Experts of a small language model: a variant of Muon for the experts.
Below are experts of layer 7 (counted from 0) of a mixture-of-experts language model. Rows are named router (the router's row for the expert), gate (a neuron's input weights, with its number), up (a neuron's input weights, with its number) and show model dimensions 0-127. Each number is 128 + 24 x the weight over its row's rms, rounded and kept within 0 to 255.
After each expert's rows: "mostly gets" lists some tokens that are sent to it at least half of the time. This comes from a sample of Wikipedia text that the model never trained on.

# expert 5
router [137 109 161 105 157 117 124 131  98 162 124 135 141 116 167 121 121  83  71 124 165 100 111 133 150 101 115  85  99 119 119 147 143 195 143 125 110 129 149 114 101 145 161 102 146 131 141 115 117 120 129  84  89 159 149 117 141 128 145 117 112 114 150 107 121 132 113  95 164 138 160 136 151 131 148 120 128 142 114 147 154 153 130 143 152 110 166 113 139  59  81  91 111 167 125 108 113  93 131  98 152 150  93 146 111 132 147 115 137 128  95 111 137 141 100 172 146 158 147 155  89 167 150 140 136 152 147 138]
gate0 [129 143 143 119 109 127 123 153 127 165 141 115 146  92 139 127 170 119 116 116 107 105 155 122 136  90 154 132 124 148 129 124 169 117 137 168 140 110 121 130  77 108 132 136 162 166 123 160  72 154 100 120 132 128 142 137 105 168 100  81 154 109 127  99 115  85 148 135 107  87 140 126 151 138 128  99 117  81 117  90 147 126 132 116 138 159 159 157 127 148 163  89 130 153 145 152 100  83 122 135 134  69  76 126 127 151 126 125 128 132  95 115 149 129 128 144 141  86  98 137  77 119 148 126 153 170 114 163]
up0 [148 117 161 125 178 119 136  77 129 119  90 104 125 157 124 129 132 139 158 143 161  97 138 136 156 109 137 112 134 159 139 161  70 137 140 134  89 122  94 143 116 112 116 128  99  67 125  98 171 122 142 139 132 135 111 120 177 114 145 108 123 138 122 118 151 118 125 168  98 165  99 151 127 123  97 110 137 144 120 155 121  88 102 143 107 111 130 125  88  79  81 148 125 127 115 109 171 107 166 116 121 151 174  97 144  75 128  95 105 103 120 150 120 110 124 131 117 179 149 140 139 161 148 118 133 115 138 111]
gate1 [121  80 129 147 163  83 118 113 118 140 173 116 143 133 126 132 154 162 108 139 106 122 157 147 176 104 138 147  94 115 122 140 110 141 140 100  95 107 194  97 115 151 149 160 106 107 160 148  89 169 140 121 133 112 100 112 151 163 132 128 168 131 130 124 110 110 151 117 127 121 126 114 153  90 145 105 116 123 109 149 135 126 123  99 147 146 158 119  89 132 115 129 137 110 135 100 163 142 111 102 101 162 139 135 115  95 180 139 165 159 124  94 126 166 126 151 177 128 172 125 110 157 139 150 114  87 143  86]
up1 [163 108 132 134 108 124 164 113 135 124 151  95  94 102 116 123 161 133 147 122 104  54  94 185 142 103  90 193 118 139  90 152 161 119 153 121 183 101 131 129 139  97 149 122 123 135 116 131 136  98 150 170 135  80 129 110 122 138 134 144 147 112 115 113 146 163 120 102 110 167 144 143 167  85 123 126 125 165 107  98 112 144 133  84 125 151 141 126 128 146 105 137 135 112 125 130 121 120  97 155 127 151 144 104 139 140 149 120 158 159 149 147 114 150 117  65 139 152 169 162 133 113 108 107 129 119 126 131]
mostly gets: "á", "iy", "ij", "ñ", "aj", "š"

# expert 6
router [116 104  87 118 130 101 139 141 164 125  85 117 105 122 160 149 123 143 120 175  76 145 128 112 107 138  98 116 131 153 153 130 163 120 124 105 106 142 127 153 147 153 106 125 137 146 120 152 137 137 121 138 144 115  99 156 147  71 118 121 116 118 103 109  72 103 156 156 110 118 108 111 139 161  97 178 114 157 138  86 113 128 102 159 162 162  96  98 144 112 110 111  93 161 131 171  77 129 109 107  86  77 112 136 119 130 132 141 124 114 109 167 100 154 185 100 135 139 125 142 135 106 118 140 124  99 121 125]
gate21 [159 128  98  95 120 117 105  75 105 152 125 132 104 150 127 126 121 162 124 154 123  81 113 163  91 101 161 113  92 117 140 133 127 110 104 114 168 158 167 100 166 118 101 150 123 133  77 180 140 113 127 117 192 132 138 127 133 108 125 113 105 168  93 121 159 122 152 102 132 156 111 131 110 120 136  99 154 143 141 141 102 101 141 129 114 161 103 128 138 108 116  89 104 126 139 203 112 101 137 126 150  98  93 120 157 142  79 124 136 125 103 140 127 127 140 141 169 141 151 166 146 141 151 125 139 104 117 127]
up21 [104 119 125 134 134  75 155 148 129 161 178 156 134 116 123 141 151 153 120 157 111 143  73 169 126  62 129 133 136  87 110 101 130 120 103  92 137 134 132 155 115 122 171 128 142 126 107 155 137 107 154 109 129 134 170 111 151 147 147 139 165 139 136 128 161 177 101 152 136 122 171  96 137 124  95 120 129 111 111  93 143 128  99 154 141 122 128 130 152  80 122 151 115 145 148 128  89  96 133 104 130 139 111 123 117 120  99 157 118 114  89 149 154 154 140 127 105 155 162 179 132 119 110 137 124 108 146  61]
gate22 [148 149 136 138 141 119  89  94 140 147 150 136 158 105 145 131 122  96 108 119 116 132 131 174 114 136 152 130 169  98 148 152  87 142 117 114 146  83 164 166 147 123 116 164  85 134 117 140 126 155 158 132 141 110 138 100 132 115 122 119 151  99 139 144 148 182 128 155 118 143 131 100 116 173  94 164 126 154 167  98 142 151 121 130 158 120 114  85 129 144 123  99 102 116  90 132 135 158 113 167 102  99 168 163 149 152 113 142 115 148  68 141 122 134 155 104 144 126 132 105 178 137  98 111  88  84 114 128]
up22 [131 129 122 114 147 109 120 109 105 128 128 100 122  97  93 154 145 109 141 108 126 128 157 105  82 128 151 139 135 112 152 156 184  76 125 149 178 155 135 113 120 139 130 105 126 158  96 108 144 102 127 116 124 103  85 154 122  92 139 132 154 140 143 158 130 167 122 110 172 111 107 120  97 127 142 103 168 150 107 133 140 150 121 116 101 137 166  63 107 150 140  88 109 147  86 131 148 159 120 117 103 110 145 121 108 151 141  98 100 104  98  66 168 138 132  91 141 144 124 123 129 161 138 111 165  95 119 152]
mostly gets: "ations", " years", " time", " game", "ions", " life"

# expert 4
router [119 142 115 141 113 120 166  90 121  79 114 127 131 109  83 145 128 128 119  70 136 172 170 164 165 166 162 117 183 151 129 126 109 166 106 116  92 137 143 129 102  89 141 142 108 126 184 147 174 113 173 125 124 124 162 107 113 148 121 143 128 151 134 128 176 160 107 158 141 121 116 139 129 113 110 159 168  88 117 134 132 137 134 123 129 128 127 116 137 137 164 118 145  91 104 129 116 157 166 153 101 135  92 106 114 116  86 116 118 140 133 136 144 132  87 127 149 133 112 134 106 120  90 170 105 130 156 110]
gate0 [148 134 125 101 116 110 133 126 158 163 152 165 116 139 119 113 121 138 125 123 123 139 139 105 119 132 158 129 143 165 143 113 126 171  80 121 101 116 172 131  81  93 152  85 139 158 139  80 158  83 133 115 142 104 142 143  93 138 144  91 128 145 184  85 132 141 183  96  93 122 136 160 109 108 147 141  91 115 180 136 120 131  96 123 145 139 171 146 109  85 120 143 100 155 111 151  86 127 105 123 131 123 133 107 111 139 133 166  78 100 144 148  91 109 111 113 108 123  98 116 132 141 113 153 123 123 108 123]
up0 [130  99 118  90 118 124 137 153 151 142 118 170 128  93 142 140 152 154  96 139 130 116 138 148 116 126 159  92 152 132  84 143  91  97 147 138 126 116 173 166 125 150 159 162 128 134 117  81 134 114  94 109 119 133 178 139 149 109 106 159 100 114 106 142 134 107 167 146 137 145 132 121  90 139 128 122 128 111 114 108 140 142 149 129 149  93 118  87 137 145 136  65  88 107  93 135 131 107 137 137 104 136 130  90  72  96 135 119 137  91 134 179 163 148 115 101 140 122 109 154 103 110 178 133 136 170  99 127]
gate1 [130  76 139 155 157 112 169 127 172 131 112 165 132 142 132 128 159 157 101  85 156 126 111 178 111 130 109 111 125 134 128  95 156  85 106  79 143 134 157 143 169  99 156 154 121 137 131 164  87 118 105 121 127 133 117  81 101 130 127 141 143 167 134 145 142 144  95 162 112  80  98 129 143 156 142 133 152 141 138 132  97 107 145 108 157 124 118 148  86 130 150 123 138 138 151 141 164 123 115 105 164 145  91 112 101  63 148 112 153 109 130 119 150 143 129  83 116 111 120 150 114 109 145 132 171 151 126 136]
up1 [158 153 135  87  89 103 126 120 126 115 119 132 136 128 156 113  98 122 149 133 157 140 193 140 117 163 130 131 104 117 155 101  95 165  86 137 101 153 141 158 159 117 157 133 158 145 132 131  86 144 109 139 156 161 129  96 107  74 157 141 203 116 148 127 119 157 151 129 120 134 150 164 165 148 136 122 107  97 118 131 140 184 136 131 158 151 144 116 124 135 109 118 145 124 102 130 116 124 121  90 129 121 151 147  82  91 138 124 170 123 137 127 155 118 106  99 132 110 168 118 140 106 124 106 150 168 156 161]
mostly gets: " sh", " st", " t", " def", " cl", " h"

# expert 1
router [131 115 165 134 124 143 166 132 133  98 140 118 120 160 153 129 125 147 153 126 136 141 134  95 102  78 141 123 124 142 142 115 139  95 170 165 143 125 120 177 141 133 127 145 130 148  82  82 111 122 126 154 120  88 116 134 149 141 139 141 152 165 111 102 120 116 138 114  84 167 136 124 133  96 107 154  82 154 156 103 119 142 122 105 159  82 107  97  93 141 127 152 158  92 129 134 167 157 119 107 149 108 121 150  91 117 122 116  91 131  92 151 127 102 150 167 190 140 121 114 127 128  91  73 140 104  92 144]
gate21 [145  81 159 124 135 156 157 108 135 124 124  77 117  91 137 120 145  97  98 134 132 117 148  95 136 138 104 143 152 134 145  95 176 163 108 175 149 104 171 182 161  91 105 113 107 151 133  99 114 155 189 124 132 125 109 132 157 102 154 172 120 154 120 100  99  96 123 145 163 203 166 137 138 102 167 147 128  92 149 111 129 144 125 133 141  95 139 138 131 150 150 144 124  99 126 159 141 130 135 110 144 122 138 102 133 118 106 142 126 107 116 149 157 127 124 110 112 140 117 101 102 149 109 113  87 126 124 126]
up21 [120 129 136 133 156 110 139 185 123 100 127  86 141 122 139 157 121 119 147 114 145 108 146 134 105 157  87 157 148 130 132 166 158 147 135 169 180 149 117 132 130 109 106 149 158 138 128 109 149 136 155  99 159 131 125 108  98 151 127 100 111 121  86 119  87 155 121 135  85 128 149 133 131 120 125 158 129 118 146 145 132  92 191 130 161  89 143 185 119 134 162 107 128 109 126 112 131 106 145 151  83 132 133 102 118 129  60 108 119  84 166 102 155 131 110 163 108 107  76 108 102 132 143 125 124 120 112 118]
gate22 [111 126 138 160 163 172 140 121 105 151 137 143 170 132  94 140 113 147 155 175 107 101 120  58  98  61 103 128 102 126 181 141 143 156 154 121 113 108  98 126  75 149 120 150 115 158 129 116 134 120 120 130 147  95 103 111 136 140 123 171 110 122 129 114 121 122 162 139 158  84 107 161 119 121 128 163 151  98  86 116 105 112 106  85 134 133 130 120  90  99 127 125 141 143 160 106 149 126 161 136 124 110 104 131 135 146 100 141 142 136 136 155 108 144 109 121 124 133 155 154 112 131 124 175 182 125 159 113]
up22 [160  97 112 167 121 153 147 105 122 123 103  95 143 143 131  97  98 133 167 122 154 133 158 152  94 143 126 112 126 126 135 110 102  97 143 153 208 100 168 128 147 121 102 118 133 118 163 141 104 149 126  93  98 122 125 111 177 112  80 136 157 111 103 141 119 155 167 153 149 105 114 151 118 154 122 132 134 118 120 134 116 138 101 150 101 110 135 123  98 115 135 112 107 134 103 110  84 146  78 179 165 141 124 137 138 151 135 182 129 133 170 119 115 117 111 152 129 127 117 123 119  92 128  88  99 144 179 103]
mostly gets: " was", " were", " is", " had", " are", " has"

# expert 7
router [ 80 156 154 116  97 151 120 120 124 153 158 166 134 132 155 102 147 121 105 168 113 115 171 114 145 125 108 149 127  98 104  93 112  89 104 115 157  99 115 151 100 144 146 185 137 111 139 134 115 157 113 139 153 156 150 160 129 183  94 114 149 179 158 147 130 107 121 149 121 117 148  85 148 141 124  91  98 120 139 160 172  78 113 148 136 113 135 169 127 157 153 146 178 131  91 152 124  98 126 129 124 113 137 121 152  96 115 143 104 116 122 108 113 109 120 138  77 123 165 132 155 133 151 106 117 133 115 137]
gate21 [162 128 140 134 120 105 135 134 124 143 111 116 133 175 109 152 166 104 140 176 146 167 151 144 161 107 143 149 130 104 101  83  95 115  99 106 123 118 167 160 156 155 117  96 124 153 149 125 135 116 117 110  84 102  95 106 126 105 121 104 186 159 157 135 151 107 130 133 139  93 113 100 152 175 128 122 165 133 123 168 119 125 171 109 159 111 108 117 108  97 102 126 164 110 127 150 151  96 123 132 144 111 175 104 144  87  97 148 136 123 114 141 131 143 109 149 130  89 169 130  89 153 142 114 126 118 141 172]
up21 [158 147 159 173 153 125 187 107  88 118 155 153  87 123 128  95 136 182 110 139 156 118 140 139  82 151 113 130 144 139 115 116 143 105 151 128 138 158 188  96 162 103 147 149 149 159  94 129 137 122 117 153 121  88 119 147 102 136 153 132 131  97 114 109 116 118 129 129 156 151 117 127 142 118 116 141  85 124 122 136 175  96 107 139 131  75 158 127 193 117 122 144 137 139 137 149 143 124  91 167 136 169 111 123 159 109 125 106 111 180 138  95 100 128 125 142 147 132 107 133 129 122 112 103 117 111 153 161]
gate22 [110 125 125 137 117 129 101 125 140 112 123 114 153 105 120 156 126 122 116 140 166 150 115 154 136  98 129 190 153 157 107  95 118 159 152 165 141 125 178 130  81 165 121 115 136 121 168 157 178 122 142 110 173  97 110 135 136 124 127 151 156 120 133 128 131 137 137 138  70  83 125 108 121 116 145 122 151 114  96 124 143 111 121  81 126 137 119 125 106 144 117 171 104 123 144 147 114  83 137 118 115  87 101 111 167 117  92 134 135 167 136 155 128 136 147 118  57  88 171 133  81 139 127 103 141 144 119 155]
up22 [137 125 130 134 126 178 112 109 116  97 105 161 139 116 136  97 145 115 142 138 116 158 118 105 124 100 126 133 103 124 128 121 116 184 161 162 142 128 169 108 100 105 129 109 131 108 139 134 168 129 182 108 161 160 127 103 163 134 125 167 100 156 141 101 105  92 137  94 155 134 151  91 137 106 126 107 144 113 160 145 122 126 100 133  82 133 108  80 145 146 175 105 111 150 103 120 103 128 140 114 182 131 109 142 137 155 128 149 147 182 139  77 116  98 118 156 132 193 116 130 129 166 127 129 107 102 135 114]
mostly gets: " of", " in", " and", " or", " &", " at"

# expert 2
router [145  98 116 137 196 127 101 148 122 160 100 154 127 127  96 142 122 132 161 134 152 115 105 152 103 104 155 160 145 104 129 117 116 134 113 161 147 114 115  82 110 113 125 119  88 113 116 111 133  82 120 130 144  83  90 128  91 154 118 128 105  89 116 159 101 140 140 138 110 141 125 133  97 130 165 134 152  97 135 146 101  93 168 124  89 131 155 144 152 155 132 118  97 108 141 121 170 127 119 159 124 154 169 141 124 174 168 146 152 163 111 123 120 106 168  81 117 113 107 121 174 122 162 103 135 141 127  91]
gate10 [122  80 144 180 159 172  76 127 118 176 115 180 113 100 132 165 111 176 125 105 133 128 143 107 118 144 137  85 147 142 119 129 173 119 149 127 180 112 155 102 157 150 111 147 100 103 178 162 103 116  85 131 133 114 147 136 119 111  98 174 138 152 119 118  99  90 162 123 104 153  89 111 147 133 134 130 120 145 121 100 133 145 102 104 118 177 118 112 105 120 129 129 132 166 121 119 132 130 110 171 106 112 127 111 153 112 146 123 123 124 133 133 108 128 139 129 100 157 118 115  99 101 123  80 132 142 112 157]
up10 [125  81 156 155 104 140  73 120 144 141 113 145 132  69 153 140  98 141 111 163 117 107 131 117 147 139  87 115 124 147 144 178 150 129 120 152 202 112 100 142 125 128 143 122  98 129 135 148 144 139 153 142 152 101 155 132 108 124 123 129 143 126 165  78 118 109 167 109 103 150 121 141 145 147 128 125 117 134 103 136 147 165  82 145 117 183  95 165  95 128 126 137 147 147 140 106 167 108 120 144 101 120 171 133 134  98 149 131 111 105 157 132 122 105 153 133 128 144  93 141  79 110 170 117 141 142 120 167]
gate11 [ 83 104 133 107 131 141 101 104 112 156 145 141 111 133  68  68 117  77  98 143 149 141  94 130 129 150 149 113 121 146 122  91 131 120 130 141 114 100 159 140 130 107 132 130 149 133 152 152 144 113 143 135 140 133 146  82  84 127 112 122 141 142 122 165 134 119 113 143 111 166 142 109 114 117 112 115 158  89 108 163 111 119 148 164 130 136 172  97 103  96 119 102 120 114 132 116 157 113 102  82 111 157 152 113 163 163 141 143  82 113 130 154  99 100 201 116 158 106 127 134  94 120 115 128  84 108 148 131]
up11 [138 153 124 162 125 120 107 126 154 131 137 115 150 154 127 103  94 161 144  77 107 122 142 106  78 124 124 113 126 138 148 119 119 118 141 160  89 153 160 128 112 135 152  67  80  66 116 123 106 123 145 129 125 106  93 115 149 141 141 158 129 174  88 145 137 193 125 155 130 154 131 148 166 129 126 130 138  88 118  70  91 127 126 102 112  93 144 144 122 169 129 141 130 108 123  93 118 141 129  99 125 119  80 116 134 125 109 129 157 136 154 139 135 123 136 154 107 168 150  87  89 125 146 112 148 111 160 133]
mostly gets: "\n", " \"", "===", "====", " [", " ==="

# expert 0
router [175 143 129 156  86 158 110 137 113 150 134 123 137 125 105  98 158 166 159 145 145 128 104 109 168 153 124 114 137 126 172 149 123 123 131  98 146 121 118 102 166 118 117 136 141 117 144 141 112 168  92 154 171 140 142 116 139  79 151 133 127 103 142  91 154  94 127 113 139 102 112 166 100 112 113 102 125 143 119 110 115 168 119  98  81 164 132 150  82 148 126 146 116 145 150 115 153 159 111 153 164 131 132 115 166 104 136 160 158 103 182 104 141 100 132 166 152 139 105 111 151 166 172 122 125 135  90 123]
gate10 [108 140 123 118 125 118 109 157 143 153 177 111 144 140 104 137 131 144 186 147  83 148 139 107 118 139 137 138 141  91 145 147 135 107 124 140 119 134 196 109 120 103  93 140 131  91 150  86 112 142 109 180 180  89 148 128  97 143 167 103 116 127 144 152 105 134 126 116  82 145 104 141 113 111 154 146 131 166 139 134 108 109 127 143  97 122 108 145 109 177 153 108 106 116 118 162 106  82 117 129  91  96 114 144 141 120 105 122 123  98 108 129 104 141  99 169 151 117 161 166 146 139 164 121 104 117 135  87]
up10 [131 142  86 114 136 132 123  81 128 158 136 114 155 148  84 147  82 131 129 157 114 120 157  99 100 151 119 144 135 153 142 130  96 115 139 109  91 115 159  95 130 130 134 129 131 100 141 150 139 103 196 152 156 111 116 114 138  79  87 159 158 144 117 165 132  72 169 150  93 154 132 133 124 101 130 167 119  83 126 124 121 130 158 120 112 124  66 136 152 161 135 128  97 133 135 146 120 172 121 150  86 118 151 111 131 120 115 145 110 147 156 112 128  98  99 125 147 172 146 152 130 125 129 112 120  94 106  95]
gate11 [186 107 110 113 147 121 163  69 134 128 118 143 119 102 166 135 163 150 170 109 145  88  91 117 101 100 127 138 100 100 155 147 129 148 104 124 136 153 129 107 113 108 111 141  88 122 117 111 101 152 127 160 140 112 121 133 120 145 119 129 100 114  98 107 111 104 130 109 107 156 172 149 116 110 117 116 165 129  97 100  59 118 103 124 138 181 140 122 141  80 138 112 158 111 136 114 119 130 123 129 125 129 100 202 125 138 151 156 123 149 148 112  94 119 120 146  87  95 120 155 137 113 153 162 134 115  92 111]
up11 [132 125 139 157 120  69 162 143 135 157 132 117 130 110 111 147 109 125 130 168 133 149 113 137 127  91 119  90 142 164 130 130 143  92 138 122 143 140 105 118 107 139 155 106 111 159 122 177 135 114 115 114 107 154 112  95 103 147  84  93 155 118 124  78 174 175 110  97 153  96 119 121 149 117 118 129  67 141  99 156 110 152 137 148 133 150 140 134 127 155 106 118 102 113 107 120 115  83 167 131 109 100 127 108  94 131 125 176 105  83 132 174 127  97 153 105 130 117 182 121 118 156 113 133 116 155 139 102]
mostly gets: " (", " 1", " 0", " 5", " (1", " (201"

# expert 3
router [116 155 118 103 131 111  78 122 129 107 158  77 120 146 102 127 103  93 130 102  84 116 111 131  98 132 117 152  88 137  88 141 111 139 114 142 159 150 119 114 163 114  77 104 128 123 117 147 108 157 122 105 138 120 120 105 110 150 136 126 147 120 115 160 153 118 121 112 130 122 127 120 146 156 149 102 158 130  96 122 103 133 127  97 110 138 119 149 127  77 135 128 108 137 165  85  82  88 149 126 118 143 143 104 170 137 125  90 120 122 132 116 146 172 145  85  67  75 126 111 105  89 103  99 144 113 183 146]
gate10 [141 131 122 132 129  90 111 128  71 174 159  93 116 142 122 108 109  87 131 114 106 106  98 132 143 112 140 127 150 163 103 137 131 124 103 155 139 166 169 121 120 162 136 127 147  98 162 171 125 142 119  90 105 111 104 123 118 130 125 122  99 128 151 146 154 133 143  96 123 106  86 139 130 164 123 127 106 127 161 166 195 145 131 106  75 189 170 161 113 110 124 105 124 132 152 117 113  97  93 133 162 123 120  79 141 113 151 119 160 108 100 113 146 103 167 139 122 113 150 115 104 143 113 172 134 140 135 118]
up10 [121 153 148 121 146 148 123 138 132 155  95 117 162 132 151 161 122 118 147 145 137 154 120  73 120 104 155 135 122 142 110 120 152  98 132 108  93 137 186 123 132 177 146 112 143 114 132  95 152 134 127 147 109 158 125 121 104 130 153 132  80  97 166 115 140  96 132 151 135 100 133 152 123  99 115 137 104  94 172 118 156 114 133 117 138  89 108  96 137 104 168 140 118 105 115 125 131 130 118 123 132 106 146 108 127 133  85  75 130 145 103  74 189 110 148 144 123 122  67 107 154 117 104  95 133 128 133  64]
gate11 [123 125  77 114 110 163 122 113  99 116 138  95 165 142 150 135 172  90 117 129  99 111 109 118 144 153 114 122  90 130 111 159 111 165  94 116 139 109 132 165 156 110  86 104 103 139 142 125 149 152 114 129 143 162 148 114 107 104  98 132 170 181 137 106 137 134 161  95 162 169 104 189 123 127  87 118 144 147 110 127 155 110 102 130  92 156 142 164 102 120 164 119 109 119 135 127  75 140 106 111 122 160 107 118 149 129 152 113  84 120 109 124 129 114 129 121 148 155  92 145 130 111  82 134 146 105 136  96]
up11 [150 128 178 101 123 151 187 106  98  97 119 140 143 143 129 113 126 161 130 153 130 138 142 119 122  93 139  93 126 101 140 127 139 164 163 134 146 165  57 150 130 125 134  58  87 137 153 123 103 130 177 159 110 143 132 122 113  96 141 113 121 141 117  87 109  87 144 122 156 125  85 138 140 162  95 132 111 120 113 150 129 126 136 132 132 142 128 173 132 107 148 114 115 123 158 144 180 116 123  94 105 150 156 122 121 117 104 122  93  84 119 135 129 109 124 141 125 107 140 152 121 111 108 183 133 161 143  86]
mostly gets: "s.", "a.", "es.", " University", " New", "er."